Experts of a small language model: 8 picks a token, 3799 steps.
Below are experts of layer 2 (counted from 0) of a mixture-of-experts language model. Rows are named router (the router's row for the expert), gate (a neuron's input weights, with its number), up (a neuron's input weights, with its number), down (a neuron's output weights, with its number) and show model dimensions 128-191. Each number is 500 + 50 x the weight over its row's rms, rounded and kept within 0 to 999. Numbers have three digits each.
After each expert's rows: "mostly gets" lists some tokens that are sent to it at least half of the time. This comes from a sample of Wikipedia text that the model never trained on.

# expert 77
router:451561479541572493558540610484459498489507472450495522486503503500508504527359427447442542473374457443491570492467405501556514479477472492431477483536549494487506564509509432519531512524482425
gate0:507498439575481495608511507522529457526539514560454540429456470525467501415560465508574450466485500532509520460500602418626540466531594455541453543510496523516480511479570500498551538513469513
up0:500500573484450529468494504564581399463533516465490469409521522512427464369489472523545476515450478428426495418506419491459506484501514468484511512545478465534555594555433433504506399544461544
down0:529450476453576555531532456517544415552547499573504517523446445399539421455478481489526427634507522502510453521433553448512398455521411518488513480641444514539629603514483474572543551473484553
gate1:532540454514602551550547558578466557524479580479456515460532524445538518482437408499441580433453539519506539388558437506524579523481461499508489554566521510450393583534493461427484468427523527
up1:431440581424496504363557462467583533499431528496562519465494587493567420532478430601552521471491530497443489523428532440486467557470527468633445513479562470504435500545543543489473502505532500
down1:453534512493447604455434495525537461581519544478580411563565495463520419528477436443448512590490530490560631512511466410587492400453506460429417526496456430573497484486485490470538606424524450
gate2:502453436473534437524585442498528438446429527444568480442474493438500478521561409385504511523469517500457501557436521538510498446525528496438449552555510564476477457453531476451523589537435452
up2:467502519428454526520583546498557460560465511455584494502416424426540481556480437522573534493551413537411511518525467564438483518543460496484580548461518485499576565510512528490502428511483403
down2:573586486402541572501526526465490475501473509459518496415512484499542575572568505522587459474559556554505514513578529549512525505553548455520529516582510573425481603559447470516598476469426378
gate3:523507575608524442498555513545420499531569461537481556531427467583497545476420488548537510459475579482423507428406537435525406556442554468473520476593499588513501523470503419441506484558461495
up3:448491422441549466456482462538546555383433517528484491532575539410506595554461543576426532508520466492493501554560383492465619513492452564545590541371523556477570434555422607542455459524479467
down3:579460483506560487487634471484537500493510512564518592426471499496428511449505452529450605491431522538551580543474564589505530554394503563414483551543525509525468499485456641571494521451506417
gate4:420491449565585510467527511588475527472535557408597536413548527502428461478572504503419518582438486533493434495481442490567507522498508438527492481449518458424469524429555537565559530487410502
up4:472523504497530500492501487597597513563606573459493520449449463471535417471532479547560573512504395483619448526397498569394456525503510500507472527507488461481582553527372480516523539554535524
down4:498527543451563427500500507570471405500503478439497515533457537524434579449505505445449481520446500551499483534475571523446520528474612508500514458412474440527613527449534459635468571521526546
mostly gets: " ", ": ", "a | ", " on ", "a ", "i | "

# expert 81
router:392456556560464633546588570444528480439519536519564559469504479580460449539472538517492543499528481501461492555425442535613513497581480578528422535451529510460452550502510581509397529547476477
gate0:521478570451467546516553424462502395497545508528458532500555485443472453455566543514446571555627471468558483543463456456567479406525476511436443516577540443431471494473489452530446533543530646
up0:597510596450422525517463540463533548449518583541474506454572500495466558483561552439448493522586520534489439436571541487575382535453447481455617448512519513476420442430562565456511515549484440
down0:538464539421549525508512499464571578402553530487528418480459491429561533536489516487509463586562556460452494487467458500518533485496612508441572514596591494514496513474540553503539465453498478
gate1:495416472525512466472507529456437487559558434547550512609540513581533490553426549502485580427515519533507584519441503491449606485365578533442462538501599492575473580480525476502487518577469522
up1:509496421470477481516561540467494489478487572459500502437521533547456401538500557442577603402491504519467508465495461525452630496417564548583551485533573470598456523546482395400448475502487572
down1:580591496491535491464497445524444494492452507507561494606515479474578450470384530531464466442495527471417490557417483475525457457382474488537446394533446438533469523626467467503634456407444519
gate2:533461470580509484487517465437538427583518522448472546383479549512499537575475535498526440389519528495511434392428454475511611524515455473340481478488544503515449541556468530457567448509442480
up2:489509504521518510454465526419571429456506573506425608400541577547527528521522449407452484463488494557520476437530468594467572543499591451494532571503454536501448476614547533514505428502541496
down2:480448579402546486443535597391430437398458439498586518578507486537452526503532589540517474459504510490502565474530599485634540537455506551528549503526584365473449554517539469533503502492462533
gate3:450455496544523555540526537531578488507474481503449546424520530519533436554506497524444524503573539494455385524511493494492520512618560630536515472466483558478429466581491441479453538512474406
up3:403422482454526527487549575519569490507503552488501543482556500593512416493543452528521521545571535503474386502546475541507479519607510570482506501421523541502390519535499513459440545437532514
down3:467550435540576431458538468470523430495505511511593448461573494471432505506470417481567566493507539467437460510447546482417534584504500439554501519503575460503391528438495500517459452575532456
gate4:436568559496619560449563569455418598483492597485467486483529459431570521453509485551539426482421468433500563524536528653523440589448416628526500524480507468491574529477505526418605566480455560
up4:534590517426427540567438437446498510546487563558587532567526523536521520568521534471543590467514532548421504600502486460459537469498533513451550564463481553451482459482452533540452531480537470
down4:533528457530497512580466513502540410390523483510468459546472526485489598480543557532490529500508458618393385537531467456492489449425479554489595529529536529551542532456505546503457535633460552
mostly gets: " The", "The", " He", " In ", ", and", " In"

# expert 49
router:491561497554551571550493587455530559528456554457524475538541547569478428525502510477460508537509444492448576500500427388539474460531494468504446509502526476546480481458482524495350493552520487
gate0:514513460441421485492505551403491543550421487412552485488596555454550480519502438463531494482541379536527590576468494462436489445498519575508460562566497542439490508490569450440393527505556566
up0:509560490408441530491529508460503492485474512361537569403538636514562427470512468548450556521546412442563536526492454521460513520546472530559452514527519482503494491501489467527494577457533522
down0:514454496552497510463569560485530546557408474465454447433507580474457582427538579536495478426389437488573389531462469552423459498469558482411447382478478499497549513563480543528489529449509570
gate1:507492489579491510556440541464559610542485505443471602543495589451477485491522547507543515494542560492447499515467518410543427464557490602593542469487526501475456515541510422469484490405450484
up1:509491527538505507580393523466502503513462562392587576481511564474431492522479561481457518470523492554526542440425483464484459419547486537526520520589496537542440528538469461464525464446500411
down1:441532470486597490515533525513513515443605483478540541534484468509473525407519456456490479439435557574498459550543520538511488576430511446522604535542538508453416470529397522581456515517485525
gate2:580573459583457499447494475456512489440498498517535500447536509500485455462453583529415448490520551539459541571535504564535430504468529480519536542534506538603398500438443523540459457557512427
up2:520503581512580518470478377504387413493512465444428571615602512440537534526506454503498507515446519432535468520484472532488551488525472446496486560432572540453568561554509466503466396436547523
down2:457512450574400484534490496371481558519478484510450541480543500519533507517583513479533645500586469522495435480641485465513526551581593596513454579532628463620611530520471565529497517520563597
gate3:444467466521492437563484590457488461493515570398495563521526506452541514426445558483441417442486450533541543394521544429489471594496410490601432515456525455487492480406432500584437456601437464
up3:458583435507535490553551525469477576502487562479482399505484413478530517481448462546457475487484472490454440477554472374520543554472349461611457447427537399479462569550389394494499483464508458
down3:546531548390497509458464465465484509528506446571426411543540471553526533496561586565511433484490458492411465503485552460523506508440432452418455520545416489511467589606437473562554462537484562
gate4:562513517532488640527531556506542504511544433473511506516444506508459519507511467480461458384507501593510565495582466540522524494495540460488517480458474484478472409559549572386508503647425523
up4:418521527459428513479492527522525448539487437480525479521470515507495495407518498480465409480544529621480475537509383541466535547483569473459461501529489555514453462581570517474415524523469472
down4:519505445524391555495465511576494451592485542517512418484395550452530627444483425509456423557510599497516403481573581475495417462557531582536431483480590473520408455510470432469441482491512480
mostly gets: " by", " by the", "ed by", "ed by the", " by a", " published"

# expert 62
router:445543540590469499518549535432513516532571520487476486483546504522470584568412428476537551579498462536487541514458426535528471515511429506554442473527461514445441510514497497556417577545468435
gate0:444493478488488534464420436499527456446552521465524564466585374469437480406500527528495468511534487527513491460564575470435506552521468416421429515537541559473506499574398467543443421522516456
up0:440454463495590493513593529547483519555486578438447491449496531462477485527519501497430442527493559427556486564557525569512474423506486454455526522469416492520532390467509560440544436482471465
down0:515448474514510554516541469550578472494509491425566526421534486422587515535476474516497417453475595535453580425572459391479491550534439476487509486423501612498474567442542461580432495485574572
gate1:522472494427520524531564536484539496515514512534457468439491551510584501575550554436470528531480489430504511483488475520488460466420436516522496556599473499420483504511529479575462521513458544
up1:483495545565526492461487435522536463498554520539542476623460460533420512416446454496417524434521516513497570488463464521424520512597527540438525486354484515522553541453474510387597488473453418
down1:515488428478479491484583522506572481471493458542478424514437482463525468515501406472440503463411491521486545562477579554506536524483448467524536468502462502550527484445457576445486425471427443
gate2:511480563434561521649569517416480462520588550551474451569486396521591484503500431481626554481492583528487548557517548499575386512458464479492469497506500520529497503422544518426518396404472426
up2:501539529521502530591599542483523495538544608508502415506438407527610488526501488460559543499523497445457512526551528518582427523480495520521531391495531462480497465378563487473577467480482502
down2:582514540488539484438438422408470575586478465545531506505573494489387567486517587533441498478463458472429431440418498562547524485326475453491514417475498496568572466479520423509476459580552464
gate3:514456510513456578458479486483546532477474573542453443553498509503425590414448496545485408445442576598417448449479482503497457454575373534544497481501547475522557539481534579525454527480423526
up3:516424471516486609473518497493551646513478528515455412519433497483432566420518472501477445459553526586444388458542497508505457425490403521476508436437538461547533489470513552553474493580431449
down3:399576498528472577483464588539449441446475537471555517580567591481523470516457638514570517424519512498474458434489477469505470486442493478610467514388503597495447473491555502576504553449432500
gate4:517493543496559568513427487480527474493438579565453497491463549578400427590560428535552528523476482360505518518511541545448489557506505496500565432492507598380537439556530540506417434542461503
up4:545497484439427545530507493493445481470500499437489504433363443508574613431404431487539455437420385540442401462439482537510467481547435429576427464430457373448490508528490508461554571460563552
down4:551527455504539556573487505530511598464510498513538433486492506505545598448517453482483508544490548446450422534500421497602548520394511494550542488465494480537459554484576629582498546454541537
mostly gets: "\n", "\n\n", "Personal information", "- Born:", "| ", "=="

# expert 0
router:442592504508515600531570684450464501482471417488503466475472509539473540546461501429463516454543392581439576570438475512597508508552505424502469474545511556533524555554440508511549577493497408
gate0:497561462387455437528609591459603510563457405450536544467576530522537595452414552556516451542592528465498524439499492456486413424546481459524500451523463531487503526610507527446534525464546522
up0:497504509507559496527486420529442511478435541494535484462491468464450463530443416575475501522540472514498455420554558479448505552489479506505489511540528523432559423366524471445478443489481492
down0:457547613467474450456516564414458431450478511526525478454532519505431547482485564488562479561414532472468601540426529522536501487459522470438447475478476488514548443511459528554560562553414485
gate1:533505476534453570562522579469484441428499514444501446527455403430535472440562475491524513560590524523441501503423504423544519539519497501553531582450577530419564477499546443435569511461543460
up1:586482452495543532471469454472498567437434536541475438456516540532544441456475468457450572503505408468483447439536451481595463449579505498520437532523393370502413494489444475556495493539466494
down1:582520496424368491563491413529500443530607496623488483537513484444562530432587563524531550486556482494544540543455550549518492513484569466489501460490577504504450522511465476475511458508476421
gate2:481462544506487459517501535574402559486520517448571529582510446464420523586486464455423509504522537532515485479495484472588439491419510522506476448609509605446488534395585458563489474480454468
up2:489527574498457556521505504516422484549446530531525460510567596484417523440482511513454450557472499525489527449549594477502466558523584553485552473460595607601546558546555485532566431621453503
down2:496476416390490477593509466450479499468456548554527467501482485484573473513618474491502501491428491458442564586538529496488413464525524547527499450491389591479459581526552461503540432626583502
gate3:504497585532513519491455555519472494476514446547432471493547492450452565414513495490421418508445462476609428471502541493475508421574449438454491447504466476450475475424439510503520532476528475
up3:583495533468526485436479560470438593483572393475430543524522493549466587417483556569456424461417445418440461530503582509525522551403491453491432496526511496495446402478493503514543455435541477
down3:607484462513542477470459619479517480456533559508440561438521614497418556482550530482480472535429483393585392466561524394438561558415519476505468521461491524550429466443482406525479546450551564
gate4:509512572519431481486444598463483474467438591499543516441540569462521521537562486556476600450531452499514552396504462416523505536546605476501545523459508522418491542484518472507413562454535471
up4:513399559509498494469423554472503517489489420448559512459529473562501562559552545547508532546592491530565486453499476541501462535466639487491529432448574526510440549475466441499539495421566512
down4:468492487453545448486521472575512528432548553516517500553541434481498460446628434501562448589472576453496416478605485549551548534466475550532421504557438489435480476480464505482509528451447456
mostly gets: "\",", "\" (", "\".", "\"", "que", "”"

# expert 10
router:428565456680534565520542566457465503467542466490527473468486499496509499522331414415502555515509544566432522572480400540511527516543498466554490450522457542556450522539517579496385559465495456
gate0:477507375588511533537444539476481546451439485593391569495561461502539403587444522525489586489442476487496440487560462488458534545514658427509292516543464401517595502500465495508500430562485526
up0:491544519484542547517482499477597543429489597385503460573511521415478418481582456585492516533526417453503446468534453510482561582436538554595445587495502483524453519406443490614510517456533515
down0:496450488383507502511470535517542486458549448455403523527603514495554524474537501508512493552488503516440454496512467499564546496366549558530546464506517443515501615498456545485529356483534492
gate1:529503412559557576473507423410474505513508526426517472459517535535477494367538472455492569555447496545632551523549464606511535537428446474548464481480523387527500500458501515607470491453553564
up1:593390439515520526478459431526520402465533593469526464569484569470520514418525526398485562566450545509509525488594471502467484524417451530511484525506500491517539467536560530480535538523553519
down1:481522462617358545488507433525530428466400509484487485580430486518558431581430567557522543566445440492475514514445497418524615527581473513481545543351570475471504489548539484442493501632467502
gate2:506586477551565447468554489459441542437439511437456443526562399513479389449530415519522483560502507468432498462456427472567482499593550481471492512437482416515469487552562513504517538512533458
up2:561527505539533495604497452554400447436423571489517548432447501423513494604560632481586457496547429482559431530566511585534493530477629500540504519467551556515519521467464480448550539577446556
down2:481445392557480577428504458454526438489463567466515535451465413496474480451508391554494540508404571508469565455502529485481482490511529523547466421419515561625487553404502564539431466464596445
gate3:546576521400448541501409561498504464508499557511567516582384558537480503427505491460469548528531534467474528445487529440486433521503514498537468461496486482467472522435434468588444556538540465
up3:507526506534470460520499562556430518464472504517440484485473545534441638505413497454504511399504493449547543465420616452529343549543484523533463494478503544512435521550461514523539452523508494
down3:547507464445440588482540560564521526495559584481476488524428546525509468512456555485518488598565518525480468537470521554515515570477568515582536435477458490525580417601511507423471505514565529
gate4:523566427446516453435521553518538531500534525480502494535451498587435501470470550483518550503449518582517494552455440442405512480523491525445511512467524541444521522484537540559456489524499539
up4:536585520536528432623567510529567545387448551464436516452504419478470498502594575462509448501508459494488536633484488471522516621498554549493492553450501434551456496469489514531435498532530473
down4:548481512589366458475474423482496497459501542471518445435486469478549532541503402489497462452514596545544484512543502515547425498561390440434506397513461441528496543510526440561601465557476519
mostly gets: "\n\n", "==", "\"", "===", "\".", " =="